Weights of a small mixture-of-experts language model, trained from scratch on English Wikipedia: 32 SwiGLU neurons an expert.
Below are experts of layer 9 (counted from 0) of a mixture-of-experts language model. Rows are named router (the router's row for the expert), down (a neuron's output weights, with its number) and show model dimensions 0-159. Each number is 200 + 30 x the weight over its row's rms, rounded and kept within 0 to 999.
Before each expert's rows: "comes before" lists some tokens at least twice as common just after its tokens as in all text. This comes from a sample of Wikipedia text that the model never trained on. Tokens count by the router's weight.

# expert 106
comes before: " |", "1", "0", "2", "3", "4"
router,145,198,180,236,184,163,219,166,155,188,142,223,212,175,218,178,235,182,200,221,180,185,185,161,184,172,217,177,186,221,144,185,200,165,205,196,224,206,224,219,212,177,318,240,148,247,217,239,186,230,185,233,210,209,202,158,170,175,182,245,199,233,204,184,185,180,146,213,180,201,203,205,230,169,214,188,210,188,120,196,212,186,161,188,145,195,158,159,190,142,238,131,171,154,201,193,253,153,237,216,218,219,234,189,173,214,178,172,158,259,194,219,192,203,191,215,185,174,194,156,191,268,191,176,235,185,226,174,209,188,224,153,212,166,170,176,207,196,190,169,224,164,164,202,209,224,221,214,211,248,176,214,215,193,165,207,195,178,214,265
down0,166,274,198,149,215,187,169,178,229,262,212,187,172,155,197,141,211,206,202,172,209,206,224,171,194,205,232,178,158,147,185,228,219,191,174,241,180,145,172,159,179,189,165,150,202,217,194,198,213,197,208,220,147,220,192,211,182,179,218,242,219,209,174,219,194,206,149,203,241,172,121,190,230,214,210,202,195,227,170,126,194,247,218,237,204,229,241,247,251,205,229,186,166,134,185,183,212,166,255,224,198,170,237,222,189,209,217,216,184,196,216,177,160,202,229,222,255,213,227,152,241,225,186,165,155,204,161,210,181,200,171,216,217,175,153,207,185,162,189,249,212,177,192,181,239,181,244,201,180,223,245,203,165,234,168,195,259,170,229,232
down1,225,182,227,172,192,213,172,254,197,299,191,200,185,185,162,203,196,160,175,201,192,160,172,202,164,172,179,221,164,207,195,206,211,194,198,184,196,182,164,244,246,188,142,253,211,217,173,197,161,190,144,166,216,218,138,196,186,140,188,195,215,269,263,207,200,183,166,178,199,202,227,208,196,246,191,222,212,183,180,232,232,200,191,205,192,241,198,269,215,228,177,233,177,236,233,204,240,188,228,105,202,180,196,163,169,139,198,183,220,226,162,215,148,211,146,210,202,198,211,217,182,210,184,191,201,177,142,144,172,212,147,217,166,217,177,164,223,211,189,204,164,213,234,233,189,256,189,192,244,169,188,208,204,246,161,194,195,207,157,180

# expert 16
comes before: ",", ".", "\n", ".\n\n", " and", " States"
router,172,224,185,218,214,131,183,174,240,161,202,218,159,176,214,159,188,206,156,217,229,200,114,155,151,134,157,200,231,206,191,209,240,194,183,208,236,224,165,170,199,183,198,186,182,251,212,224,191,234,180,192,198,180,187,191,183,206,236,166,187,160,102,171,235,109,177,192,145,207,177,192,249,195,270,131,233,180,180,201,218,278,183,221,204,192,239,209,203,153,221,205,214,186,254,195,252,173,224,222,229,222,156,238,160,219,221,171,191,197,180,180,210,224,231,167,193,196,199,172,171,213,191,194,228,187,227,152,233,206,183,199,176,198,147,237,192,183,217,211,197,224,173,176,208,201,186,210,191,195,200,163,215,214,200,222,177,203,241,194
down0,198,184,195,189,205,210,223,162,162,235,142,141,224,244,178,134,175,196,230,180,177,194,234,172,190,226,222,166,209,170,190,203,139,183,253,199,186,235,252,171,161,158,155,234,224,206,185,240,177,184,208,197,277,247,239,183,202,165,210,196,161,168,244,202,221,177,154,239,233,215,236,191,185,166,191,220,178,216,236,178,200,181,253,199,207,179,222,226,183,165,183,206,153,199,200,181,235,205,211,186,215,159,186,277,185,179,193,230,174,176,150,222,225,272,207,203,178,198,252,229,244,207,224,214,213,166,244,173,204,249,198,164,238,191,206,171,184,224,216,160,208,188,174,199,139,211,203,225,143,188,195,241,187,202,209,135,231,206,164,177
down1,248,174,228,222,235,174,205,216,201,171,135,205,171,181,179,183,201,219,241,214,199,141,163,196,158,213,198,224,224,234,251,244,258,227,124,224,243,202,220,191,245,206,181,189,203,187,195,221,206,217,193,213,257,205,210,152,142,219,225,206,182,232,238,209,209,209,201,178,202,198,194,182,180,191,192,208,245,161,148,164,201,171,226,224,213,233,191,172,207,200,220,243,261,231,209,206,207,214,236,236,167,176,226,223,225,177,243,224,184,266,276,181,211,212,172,189,217,225,216,221,178,215,150,207,202,244,173,206,203,217,224,185,164,177,259,120,265,230,260,242,227,255,199,167,193,176,194,192,225,188,217,226,227,167,175,203,237,209,232,221

# expert 74
comes before: " |", " ", ":", "0", "1", "2"
router,215,203,146,246,164,197,235,196,194,170,226,220,195,198,193,189,211,187,198,155,185,202,187,164,160,119,166,211,205,204,217,170,191,185,178,205,234,214,212,166,157,219,205,222,174,285,228,218,193,175,184,231,187,197,230,179,244,197,248,209,201,225,148,163,228,162,184,176,179,197,183,215,190,214,208,188,194,243,166,188,193,180,138,176,231,214,193,193,200,162,243,186,206,193,230,203,300,179,225,235,200,187,237,197,155,169,221,194,155,223,219,172,189,224,252,136,140,176,223,142,198,217,236,211,183,198,240,167,165,201,236,187,226,169,181,122,169,151,181,167,220,207,179,214,257,193,215,173,187,211,228,184,163,161,163,241,141,223,190,204
down0,229,208,189,196,162,200,168,234,278,170,215,179,188,177,186,205,210,213,212,215,178,233,210,171,216,128,168,192,197,166,181,164,225,179,137,167,191,190,214,201,186,235,215,241,209,250,230,167,197,233,217,248,154,201,189,151,209,153,236,225,241,168,185,283,220,212,174,194,204,211,177,231,176,203,261,234,179,188,194,238,209,207,200,191,143,225,176,173,272,217,189,238,195,219,164,186,235,247,212,231,221,188,167,166,192,209,161,156,176,215,201,165,185,213,145,202,224,149,182,208,192,223,218,267,185,196,198,202,243,237,237,222,256,195,199,182,206,219,209,203,239,257,218,153,146,225,197,170,193,204,241,160,168,194,182,258,190,205,225,234
down1,193,225,233,218,193,178,197,197,210,190,169,206,236,288,276,201,175,185,163,185,206,187,163,167,191,181,225,243,193,189,184,184,234,202,217,200,204,201,220,181,239,116,174,218,191,208,213,212,236,225,186,192,228,247,205,182,205,182,157,212,151,174,198,232,249,240,150,212,240,210,214,164,195,217,203,139,191,208,142,236,133,242,166,228,229,184,230,154,216,233,147,163,204,231,196,255,191,138,222,186,227,197,243,219,189,259,202,165,177,185,182,226,178,198,245,218,219,259,174,172,176,179,213,204,194,199,184,167,178,167,264,202,159,157,174,136,182,204,212,155,216,188,213,209,249,181,221,244,194,181,164,207,179,196,188,188,229,162,183,191

# expert 31
comes before: " ", " \"", " —", " M", " The", " P"
router,211,183,159,263,225,177,200,94,152,200,192,235,185,216,157,221,232,208,200,162,205,216,226,211,212,185,190,174,216,143,185,187,210,174,109,176,194,242,196,210,185,215,216,201,199,237,220,195,146,222,176,223,215,230,236,198,193,209,257,217,160,224,200,170,222,207,194,201,223,190,172,219,228,189,234,185,220,251,115,182,199,174,204,213,190,231,163,190,188,199,212,172,206,205,213,204,240,136,248,235,237,179,211,224,174,182,205,216,184,215,140,202,212,249,197,161,211,218,189,162,196,268,201,248,226,209,240,192,187,200,211,183,203,137,190,152,194,186,241,172,200,182,176,150,236,251,206,161,209,243,189,203,140,187,181,188,136,235,209,191
down0,237,180,197,201,193,169,178,199,177,169,136,188,227,227,185,258,235,155,187,166,154,254,145,196,116,221,208,235,199,183,207,207,199,191,220,173,196,199,192,160,224,195,177,198,162,222,146,255,185,173,193,215,185,228,190,152,198,217,218,190,204,227,167,157,164,276,202,199,206,237,202,188,185,187,168,213,266,232,232,246,194,260,233,206,171,224,177,269,216,170,264,145,199,214,172,202,182,151,207,240,201,157,264,224,219,193,217,249,186,184,232,213,148,244,192,200,203,239,225,178,167,200,177,215,208,201,227,233,196,227,166,160,213,189,205,157,215,201,206,203,235,208,226,209,161,197,239,222,241,225,226,203,217,203,174,203,232,206,243,149
down1,164,176,192,185,221,202,205,177,211,144,187,158,249,224,216,164,228,217,181,212,238,209,224,233,200,231,197,205,210,231,182,197,130,166,232,227,247,210,209,200,203,214,247,206,262,244,199,178,233,244,225,262,195,194,180,212,229,207,176,266,168,209,234,205,246,204,179,210,177,201,192,169,203,234,238,222,214,225,217,185,190,287,233,161,252,186,165,198,225,226,179,167,212,235,221,216,196,192,214,244,150,144,140,200,196,196,196,212,161,159,170,211,213,176,211,180,245,188,204,216,218,161,216,185,213,164,168,232,223,159,184,271,229,166,209,227,277,190,196,151,196,166,193,227,215,132,176,153,220,174,215,249,194,215,168,236,200,175,179,219

# expert 111
comes before: " ", ":", " •", " \"", " Country", "="
router,172,205,150,185,208,196,238,192,167,219,208,235,113,190,216,179,239,210,196,190,254,170,189,231,215,179,133,211,198,193,226,185,223,193,157,210,187,193,174,198,196,159,221,202,136,205,202,229,139,222,212,229,268,197,237,175,190,177,214,234,175,198,159,179,180,180,138,211,184,198,133,188,200,161,200,167,233,176,144,165,236,238,153,201,193,210,230,198,248,191,221,182,180,208,195,210,264,168,253,209,275,189,229,237,212,202,190,177,201,168,215,206,198,242,179,150,168,176,207,218,186,201,210,191,225,206,252,171,142,168,167,221,207,192,164,168,200,200,223,221,227,190,242,167,249,223,173,152,170,252,166,169,194,211,200,161,163,182,244,225
down0,194,150,193,214,170,194,190,163,196,201,215,269,240,222,241,162,225,221,150,173,263,208,174,256,267,211,184,169,238,219,207,202,216,173,205,209,227,162,254,190,245,228,158,196,206,234,247,211,176,191,234,212,144,191,233,145,252,197,209,150,215,255,223,223,207,165,208,225,195,219,215,241,183,164,187,223,186,230,193,226,205,257,172,131,169,122,238,188,200,229,189,164,171,210,214,243,200,233,190,198,244,208,186,165,200,188,219,222,235,223,188,197,235,210,184,257,171,223,206,215,144,173,171,193,216,191,267,209,164,195,221,142,248,190,215,158,197,180,201,222,169,221,238,204,194,188,209,237,193,188,191,239,198,170,201,185,197,239,168,217
down1,189,223,255,138,210,224,220,182,242,171,228,214,211,173,239,249,177,164,231,215,188,248,172,175,190,191,208,181,221,223,199,217,158,213,202,177,221,209,173,177,193,156,162,219,196,198,194,224,213,224,181,240,217,279,181,193,220,240,179,113,215,232,185,204,203,181,147,220,180,179,244,215,146,210,179,203,203,206,243,163,272,215,134,224,212,228,213,202,221,204,174,197,209,271,261,181,223,193,189,186,220,234,161,157,187,212,241,234,251,178,197,229,187,194,175,169,198,147,192,202,202,221,167,183,163,195,237,235,207,139,189,250,214,250,184,229,230,209,178,192,150,182,203,167,235,191,164,148,200,173,246,240,188,202,179,248,224,177,207,197

# expert 3
comes before: " the", " and", " The", " he", " which", " a"
router,211,199,162,216,200,183,236,122,206,179,181,184,212,169,165,177,230,215,96,159,189,237,194,190,238,164,212,195,212,188,143,222,249,191,175,177,205,267,190,134,188,149,230,249,163,229,168,230,196,177,195,161,190,243,225,141,164,193,222,179,202,164,115,169,240,214,202,241,227,180,170,203,203,185,257,146,260,180,209,180,196,191,209,209,176,199,180,189,231,227,216,183,188,169,209,206,187,159,209,198,234,195,190,226,203,184,166,194,195,212,224,191,162,250,201,226,161,167,209,175,180,186,194,213,231,170,205,164,160,228,208,192,189,207,144,195,182,218,193,211,224,185,196,175,247,194,255,205,163,255,207,188,243,249,140,207,199,194,196,209
down0,248,169,217,177,245,221,205,187,189,183,149,164,201,193,169,179,234,191,231,159,225,246,207,190,208,198,182,169,205,198,164,173,186,221,187,233,211,165,125,179,222,164,252,185,215,185,221,164,194,172,162,187,182,257,223,189,167,243,203,214,259,202,196,202,186,288,233,213,216,256,180,170,226,189,204,221,202,189,181,168,212,196,215,200,186,176,248,246,205,204,189,286,221,154,212,189,150,183,219,213,216,181,206,247,197,211,175,230,192,264,187,207,235,244,156,209,192,244,229,220,208,176,238,223,172,220,198,252,198,227,133,194,158,150,136,167,138,229,192,173,243,160,206,154,195,192,175,232,238,205,199,204,156,177,184,199,201,204,180,207
down1,169,250,149,162,164,197,166,191,224,226,175,264,164,196,214,221,217,177,195,170,194,165,145,179,155,224,214,258,213,201,240,202,233,212,218,195,174,203,236,192,172,162,174,200,140,192,212,256,206,166,192,224,175,216,168,170,200,197,242,203,161,181,177,161,236,237,165,210,208,201,194,220,189,165,189,239,143,254,190,214,285,208,161,199,208,162,215,246,188,152,219,199,203,177,162,216,132,213,249,188,249,180,192,168,202,243,188,178,180,228,174,250,154,175,211,207,167,230,243,157,151,207,199,207,230,236,200,192,144,247,166,207,201,191,186,166,176,176,159,213,179,171,174,197,165,207,175,219,251,208,202,209,247,226,172,201,196,144,218,208

# expert 36
comes before: " ", "-", " a", " and", "born", " who"
router,177,159,198,205,201,180,246,141,196,192,176,209,221,195,193,143,243,199,163,205,210,203,197,158,194,195,189,133,211,194,171,271,228,166,126,193,212,218,173,185,175,161,226,210,168,219,212,193,152,204,226,233,155,197,258,168,187,195,224,180,219,225,163,187,185,200,193,204,217,180,186,168,260,198,250,156,245,214,146,183,177,200,183,198,157,220,213,181,265,212,246,198,237,187,239,182,223,91,225,214,235,215,198,209,179,232,220,198,164,245,180,211,232,244,215,169,188,165,254,182,186,207,200,168,256,198,244,160,167,211,216,195,207,179,210,150,230,194,226,180,220,176,183,146,203,182,207,246,189,227,203,205,192,203,184,211,224,201,267,242
down0,215,193,199,234,196,208,220,179,180,219,200,209,180,172,280,195,213,237,174,254,174,225,244,221,135,223,207,202,187,154,197,202,224,189,210,179,192,290,166,235,211,186,191,172,165,232,143,199,201,227,274,184,214,223,174,198,219,203,158,184,168,226,238,215,151,153,225,208,212,263,194,202,219,236,189,190,205,211,178,168,221,225,202,164,164,178,222,153,182,247,247,191,198,295,244,198,185,200,180,194,208,188,272,163,202,161,239,206,217,153,193,188,182,199,189,194,222,224,237,225,209,181,160,169,250,195,212,191,180,146,231,166,162,160,206,153,232,208,199,223,192,195,163,203,230,176,150,179,260,172,168,166,185,168,213,199,208,185,225,206
down1,170,247,184,211,193,166,166,225,186,182,223,205,175,197,253,221,182,173,175,215,167,236,135,196,157,229,238,163,238,206,229,212,249,231,202,180,170,226,175,173,216,173,130,256,185,157,235,181,198,219,179,220,277,190,173,155,178,176,165,190,207,250,196,237,201,183,183,234,200,227,243,191,193,228,199,212,225,191,202,183,232,141,171,183,196,217,240,164,211,194,182,171,265,158,139,179,146,234,206,164,196,217,194,169,147,137,206,198,198,159,196,237,242,199,188,206,212,178,160,235,197,159,260,209,151,196,208,163,169,140,201,151,220,198,218,170,182,178,226,216,193,206,174,136,234,181,193,196,220,230,185,209,203,243,170,200,185,231,182,196

# expert 8
comes before: " ", " Total", " •", " Best", " Votes", " Team"
router,209,190,152,210,202,203,217,191,192,191,185,263,185,192,174,173,231,210,182,157,229,184,192,228,235,195,131,194,210,232,190,195,212,153,170,220,185,183,232,163,196,158,203,215,188,225,228,235,174,220,194,211,217,284,228,133,228,169,178,205,165,237,211,168,226,189,231,196,197,161,171,222,226,180,188,202,236,196,151,167,207,213,183,175,153,209,225,193,281,198,236,200,188,205,215,237,266,208,245,227,213,181,230,245,149,195,170,213,150,201,225,213,230,250,220,119,144,186,181,220,178,227,209,181,192,186,246,180,195,202,182,196,220,196,194,104,182,205,237,254,236,207,206,173,235,234,182,181,214,223,163,196,183,198,153,191,165,224,246,246
down0,230,171,149,193,241,216,196,218,184,243,199,159,144,167,183,269,175,236,191,211,223,188,269,202,251,193,142,209,188,246,213,180,173,166,149,206,188,173,185,261,207,182,188,195,225,218,199,186,223,188,201,261,206,149,194,232,227,245,179,219,215,218,176,204,174,212,187,189,195,214,203,176,221,181,210,249,173,266,247,225,172,193,163,179,189,221,191,233,219,206,185,203,168,232,253,165,227,219,217,195,188,227,255,240,188,198,246,182,235,244,187,206,176,170,244,211,157,214,226,227,178,211,168,194,181,227,167,223,209,180,215,184,228,196,238,229,207,215,165,235,187,159,229,224,235,213,171,208,217,215,217,237,226,221,205,273,142,260,114,209
down1,188,188,203,179,234,216,180,201,141,178,210,212,193,209,168,208,177,138,197,200,170,158,193,150,187,246,255,157,238,179,217,200,215,213,195,209,185,174,164,193,175,180,194,222,178,189,186,200,219,242,227,175,194,191,176,226,214,214,167,166,179,180,207,213,126,259,203,162,242,174,241,182,157,165,163,145,181,229,248,214,188,204,193,185,195,254,194,208,169,180,195,175,206,217,221,181,214,200,272,169,112,205,153,182,186,176,221,226,217,215,227,166,258,170,186,247,196,156,257,158,182,216,225,205,176,153,217,245,216,182,197,232,173,192,217,193,157,195,254,207,205,159,194,204,223,261,211,169,173,179,199,181,205,231,249,123,260,202,225,196

# expert 58
comes before: " ", "|", " a", ")\n", " \"", ":"
router,170,197,169,283,161,176,219,166,183,213,193,215,199,212,197,192,243,187,209,197,189,199,216,208,197,194,191,185,224,178,217,198,206,192,152,201,221,222,194,244,145,186,208,247,170,205,241,193,147,162,199,235,183,197,222,170,163,205,167,162,221,212,194,154,217,156,216,183,199,160,195,203,209,185,228,208,223,194,170,179,219,197,197,231,245,204,160,203,193,233,229,158,149,180,250,165,288,153,251,205,229,182,214,284,228,228,225,198,177,241,184,213,161,188,173,178,203,191,249,168,205,285,226,189,232,183,226,181,184,220,203,136,216,191,219,176,182,173,234,190,215,144,218,133,203,229,270,168,188,209,164,217,147,186,203,172,151,198,168,238
down0,183,245,205,204,143,138,205,249,206,180,204,250,125,213,240,156,181,196,211,222,232,166,167,186,206,158,197,253,204,227,219,240,175,204,231,182,208,227,199,214,201,165,159,212,245,232,209,157,198,161,187,214,190,208,231,181,233,193,129,164,179,207,224,187,146,255,192,159,202,175,217,217,199,180,187,168,205,195,161,202,98,170,177,189,197,237,242,176,238,229,160,186,181,169,220,226,176,210,194,191,193,211,202,171,214,199,258,251,259,182,213,168,163,218,203,228,180,190,219,239,146,197,157,232,204,217,185,195,200,186,225,236,177,180,176,118,174,209,194,226,211,175,201,157,210,234,198,229,211,196,205,232,202,165,213,138,162,157,210,186
down1,207,205,266,170,191,228,190,216,214,193,184,162,171,242,179,192,167,232,182,244,222,146,194,115,170,196,173,138,176,170,185,145,179,205,260,218,166,189,172,128,254,207,189,249,200,199,225,232,212,181,218,192,173,199,200,174,201,161,213,175,241,174,186,197,236,198,237,186,248,172,182,196,158,170,196,143,219,151,247,180,228,208,234,157,185,232,226,224,177,179,212,180,271,211,173,216,178,197,189,156,232,200,170,222,225,197,193,190,260,263,136,206,189,178,240,174,235,206,205,197,153,144,200,187,203,198,228,190,196,200,179,136,235,168,206,220,134,217,224,193,202,188,182,226,222,202,202,214,217,186,199,173,173,227,216,219,185,141,205,211

# expert 76
comes before: " The", "==", " In", " He", "===", "The"
router,229,221,188,213,233,182,199,157,219,198,201,216,169,209,178,165,189,175,151,223,214,215,126,200,217,224,211,234,169,208,133,269,191,180,191,196,236,226,220,130,201,179,203,219,179,233,164,212,210,207,172,186,236,232,180,162,181,226,214,193,168,197,129,192,205,170,203,215,221,176,186,156,187,140,263,170,270,205,171,188,193,193,222,236,164,213,186,222,210,227,220,174,173,190,233,150,182,170,193,213,263,210,189,220,173,194,181,243,184,229,233,203,186,260,224,206,150,152,215,180,216,178,227,191,288,193,172,191,212,229,248,189,177,190,147,188,156,221,171,214,206,197,179,213,238,222,244,236,174,214,226,170,242,229,141,207,198,181,206,259
down0,202,208,239,225,203,198,234,233,164,229,197,215,191,217,225,188,200,209,194,157,180,205,197,207,223,199,216,237,198,225,214,166,190,190,251,204,203,194,213,217,167,165,226,208,179,203,199,205,239,170,221,185,211,240,220,201,174,149,227,139,184,191,185,196,211,231,205,218,200,173,256,198,179,140,245,167,223,187,174,142,191,161,209,147,211,164,112,221,213,227,178,157,153,140,223,143,240,196,239,233,212,220,146,145,258,152,209,193,220,176,187,215,258,239,235,208,213,150,152,213,169,220,275,220,173,252,165,250,232,185,230,229,202,190,226,153,231,241,172,183,209,197,234,225,248,156,229,218,191,211,188,230,196,223,180,184,209,214,192,243
down1,179,209,205,149,194,176,171,205,204,152,189,241,275,205,238,138,219,256,166,227,219,246,155,228,179,201,271,188,242,208,181,257,204,211,147,146,210,232,193,198,194,238,228,171,207,192,182,257,233,162,226,155,176,244,189,208,187,267,168,137,197,247,205,225,212,149,164,226,224,183,215,216,238,199,226,190,177,213,185,231,244,167,211,205,208,189,188,208,154,166,168,180,159,197,218,229,153,220,186,192,177,181,166,206,186,219,213,153,193,207,215,196,242,221,149,202,190,198,169,164,217,179,180,207,255,171,202,164,195,199,257,169,211,237,200,244,197,155,230,221,244,188,206,237,193,154,192,205,211,225,173,201,222,172,130,185,205,223,204,207

# expert 17
comes before: " ", " —", " +", " −", " \"", " L"
router,164,178,177,242,249,208,198,154,173,174,204,201,216,234,144,233,238,196,181,218,174,199,220,215,219,179,177,155,253,198,203,213,230,173,121,196,203,236,200,211,104,221,224,204,187,219,186,223,187,169,175,172,150,150,222,184,165,194,177,179,211,228,197,159,200,213,200,204,185,174,213,183,245,225,213,194,201,231,134,197,214,149,203,199,210,202,177,206,214,216,233,156,225,220,216,173,242,146,244,227,232,176,217,238,183,209,211,232,196,184,166,210,247,219,176,143,236,202,192,174,184,255,167,234,244,199,231,184,222,185,223,148,204,180,213,166,173,212,258,212,225,146,206,143,192,240,199,194,204,272,130,224,206,228,149,180,167,209,229,189
down0,213,199,142,225,191,200,218,192,221,251,187,179,193,230,230,199,213,223,223,203,205,196,250,193,275,228,214,191,146,224,214,179,242,167,131,155,246,221,216,149,213,184,231,165,225,153,196,236,237,192,111,185,191,236,245,257,261,235,179,196,157,199,229,244,195,221,165,186,161,211,225,220,175,206,200,151,202,195,209,210,212,233,250,221,176,162,203,211,162,219,141,219,153,266,237,209,178,179,206,228,193,237,204,175,248,193,236,204,179,179,245,212,201,156,201,218,200,225,166,198,160,203,169,236,168,210,149,211,220,229,170,215,194,255,170,150,228,212,217,197,189,213,224,220,236,211,179,148,200,187,188,186,152,215,200,178,205,176,230,188
down1,241,183,204,173,138,222,161,155,179,185,200,188,192,190,166,153,185,255,198,236,161,188,189,207,163,193,193,171,162,179,210,220,214,156,240,196,201,217,258,204,245,152,241,168,267,174,177,251,217,220,137,237,203,236,176,189,182,200,188,218,234,186,232,217,222,235,200,237,254,253,202,182,213,220,219,208,200,224,180,228,173,211,258,190,228,211,220,136,215,197,205,174,251,167,219,175,195,163,219,167,185,249,197,183,213,217,249,169,213,191,241,211,200,167,217,144,196,208,193,178,198,232,171,187,239,134,157,245,190,166,226,200,196,205,162,186,234,230,216,225,219,131,259,260,203,224,219,204,213,192,182,180,173,221,244,185,211,140,220,200

# expert 57
comes before: ",", ".", " in", ".\n\n", " of", " and"
router,146,222,120,219,235,183,227,186,263,206,178,223,143,198,191,169,186,182,195,220,211,201,202,183,173,148,184,214,228,214,202,249,234,172,158,209,232,231,201,213,163,199,204,203,184,251,223,174,206,249,188,235,212,208,191,104,195,224,196,217,186,152,156,208,203,113,190,215,267,188,239,203,232,200,225,175,234,206,178,219,248,221,190,248,199,201,222,164,205,181,222,167,230,154,206,155,220,212,206,160,238,194,233,216,166,174,134,222,206,267,184,190,233,212,169,167,227,168,207,172,199,192,203,175,220,133,187,171,198,219,215,207,161,208,177,189,241,212,252,221,204,223,216,202,206,207,253,201,213,218,202,160,227,205,238,204,187,141,218,244
down0,238,177,192,207,194,199,223,230,132,199,179,190,209,180,195,193,198,218,204,210,173,211,202,199,169,180,158,138,167,220,176,200,170,234,182,251,210,200,205,230,207,185,230,201,204,202,149,204,126,165,217,216,304,149,176,181,230,204,207,186,183,222,222,183,184,141,169,188,182,204,187,170,229,204,209,191,225,259,190,187,225,183,197,187,272,144,194,197,183,161,211,185,261,201,247,172,217,157,222,213,248,182,172,235,161,159,213,213,151,194,224,226,139,182,201,196,230,143,221,225,209,225,249,191,200,243,265,183,213,173,204,227,192,183,211,188,197,198,228,189,204,186,182,131,158,217,196,234,231,209,141,185,168,186,181,196,128,143,190,201
down1,203,198,226,214,245,153,206,129,262,165,203,198,166,173,218,202,164,203,199,222,171,165,223,139,169,248,220,168,255,199,144,262,204,191,176,201,235,192,198,182,188,178,174,179,201,166,156,229,214,238,235,238,194,194,174,147,148,199,205,205,191,198,225,200,252,160,208,188,222,231,162,192,258,235,219,187,200,165,188,192,237,183,185,174,219,168,168,172,222,231,195,177,206,212,229,206,206,223,210,283,199,241,222,178,183,224,213,204,213,185,228,189,229,149,171,187,193,228,189,178,163,195,158,198,255,176,150,219,142,207,240,220,219,210,217,223,210,217,180,215,226,210,178,217,172,232,247,186,168,171,214,239,240,269,221,148,169,192,268,237

# expert 4
comes before: " The", " In", "==", " He", " and", " It"
router,181,213,139,239,203,207,224,177,192,189,181,193,162,177,189,191,203,228,159,227,202,222,91,178,189,215,192,232,198,221,147,258,187,169,183,183,242,242,186,182,178,204,227,226,183,260,186,242,171,217,195,163,224,187,167,148,174,189,190,204,171,166,144,167,189,168,167,223,220,200,208,146,184,158,238,146,234,176,158,218,216,192,195,219,152,195,188,202,175,220,215,188,210,199,263,167,210,213,197,207,237,194,224,244,185,167,185,225,190,239,212,199,221,225,201,203,116,136,200,201,207,176,230,190,293,197,177,178,175,225,198,179,195,180,131,194,167,201,168,225,208,163,218,173,226,195,244,171,226,239,227,207,231,207,168,207,173,170,203,249
down0,179,171,224,139,171,194,285,218,206,221,221,227,208,201,186,181,226,197,156,202,269,201,232,211,211,251,212,195,200,241,209,164,214,208,176,202,259,201,170,218,141,176,220,226,198,219,206,182,243,249,170,185,217,248,231,197,197,190,187,227,210,186,197,254,209,197,214,185,172,185,152,199,212,203,221,186,215,246,233,236,207,228,164,208,218,235,187,204,240,204,256,192,205,209,183,149,199,148,193,148,166,201,110,195,186,195,154,215,174,197,181,213,206,235,200,194,214,190,194,220,215,152,224,171,185,133,221,180,271,263,234,218,185,230,149,192,231,241,227,211,259,192,169,183,192,212,129,175,209,193,217,201,185,196,192,158,271,231,179,178
down1,177,152,173,238,213,205,141,171,170,160,225,169,191,220,235,188,217,207,146,212,211,187,237,302,215,242,204,177,273,186,199,211,189,170,207,224,193,202,173,209,241,212,138,221,218,203,224,237,166,199,209,218,208,245,219,173,170,202,193,176,126,204,199,156,207,183,240,224,147,198,146,154,213,212,246,176,214,152,214,188,234,172,195,164,197,188,211,228,170,224,144,198,208,230,237,165,147,135,196,176,235,219,216,241,225,259,171,218,231,211,193,228,194,238,170,185,182,199,196,136,193,186,220,217,210,201,197,188,217,165,222,191,153,200,195,210,184,177,239,196,242,189,192,207,171,250,233,219,224,225,216,256,179,173,181,212,181,165,258,222

# expert 77
comes before: " ", " \"", "00", "′", "000", "10"
router,176,214,125,275,165,169,258,152,169,197,210,212,208,231,185,205,197,179,185,224,196,198,159,208,202,196,186,232,184,203,199,189,227,194,114,199,189,218,224,201,165,200,216,238,180,265,214,171,111,198,193,258,200,160,224,144,158,219,165,221,198,195,195,171,220,186,203,212,256,175,185,202,215,184,205,173,206,201,144,197,214,199,204,204,182,204,249,144,179,179,220,171,244,155,211,155,249,172,252,200,217,175,187,230,210,192,188,197,198,203,238,218,187,251,159,158,184,212,227,196,189,258,211,211,241,187,222,192,182,237,236,157,172,156,179,134,198,190,204,205,177,221,224,169,215,206,207,163,130,176,201,202,170,159,231,168,150,163,186,181
down0,186,203,156,221,218,190,148,167,189,240,203,268,208,181,193,165,232,163,283,246,161,224,153,216,203,213,218,231,190,188,212,164,191,144,241,146,205,231,242,216,213,226,173,179,164,133,157,230,176,231,139,205,228,208,205,200,193,199,179,180,278,195,206,169,228,218,221,240,246,204,210,224,228,218,189,180,200,149,217,192,187,228,206,169,191,208,205,215,182,224,208,176,213,163,242,136,218,202,200,204,232,178,213,233,183,132,211,213,166,157,184,162,241,236,185,209,202,243,221,209,212,144,132,274,179,163,201,223,199,150,222,173,203,238,185,198,171,185,172,179,185,227,214,176,216,247,224,191,171,176,207,223,187,180,238,185,211,225,181,222
down1,234,167,188,255,179,174,185,184,188,124,264,191,242,211,255,180,240,192,174,179,205,176,180,153,204,211,172,181,205,169,253,202,196,201,136,236,193,214,218,207,162,199,162,239,206,199,181,207,244,226,236,227,173,204,201,161,229,151,185,194,224,208,183,174,205,191,204,162,211,238,250,186,230,204,174,198,232,216,243,199,165,165,197,210,233,195,133,183,204,191,206,219,208,164,218,194,219,202,193,203,198,205,222,214,198,183,109,239,214,191,268,165,178,189,173,183,167,230,286,181,242,238,203,189,213,207,215,174,264,229,194,266,198,168,188,152,233,212,149,216,230,240,182,200,217,186,174,232,154,170,235,221,188,211,190,252,173,237,203,234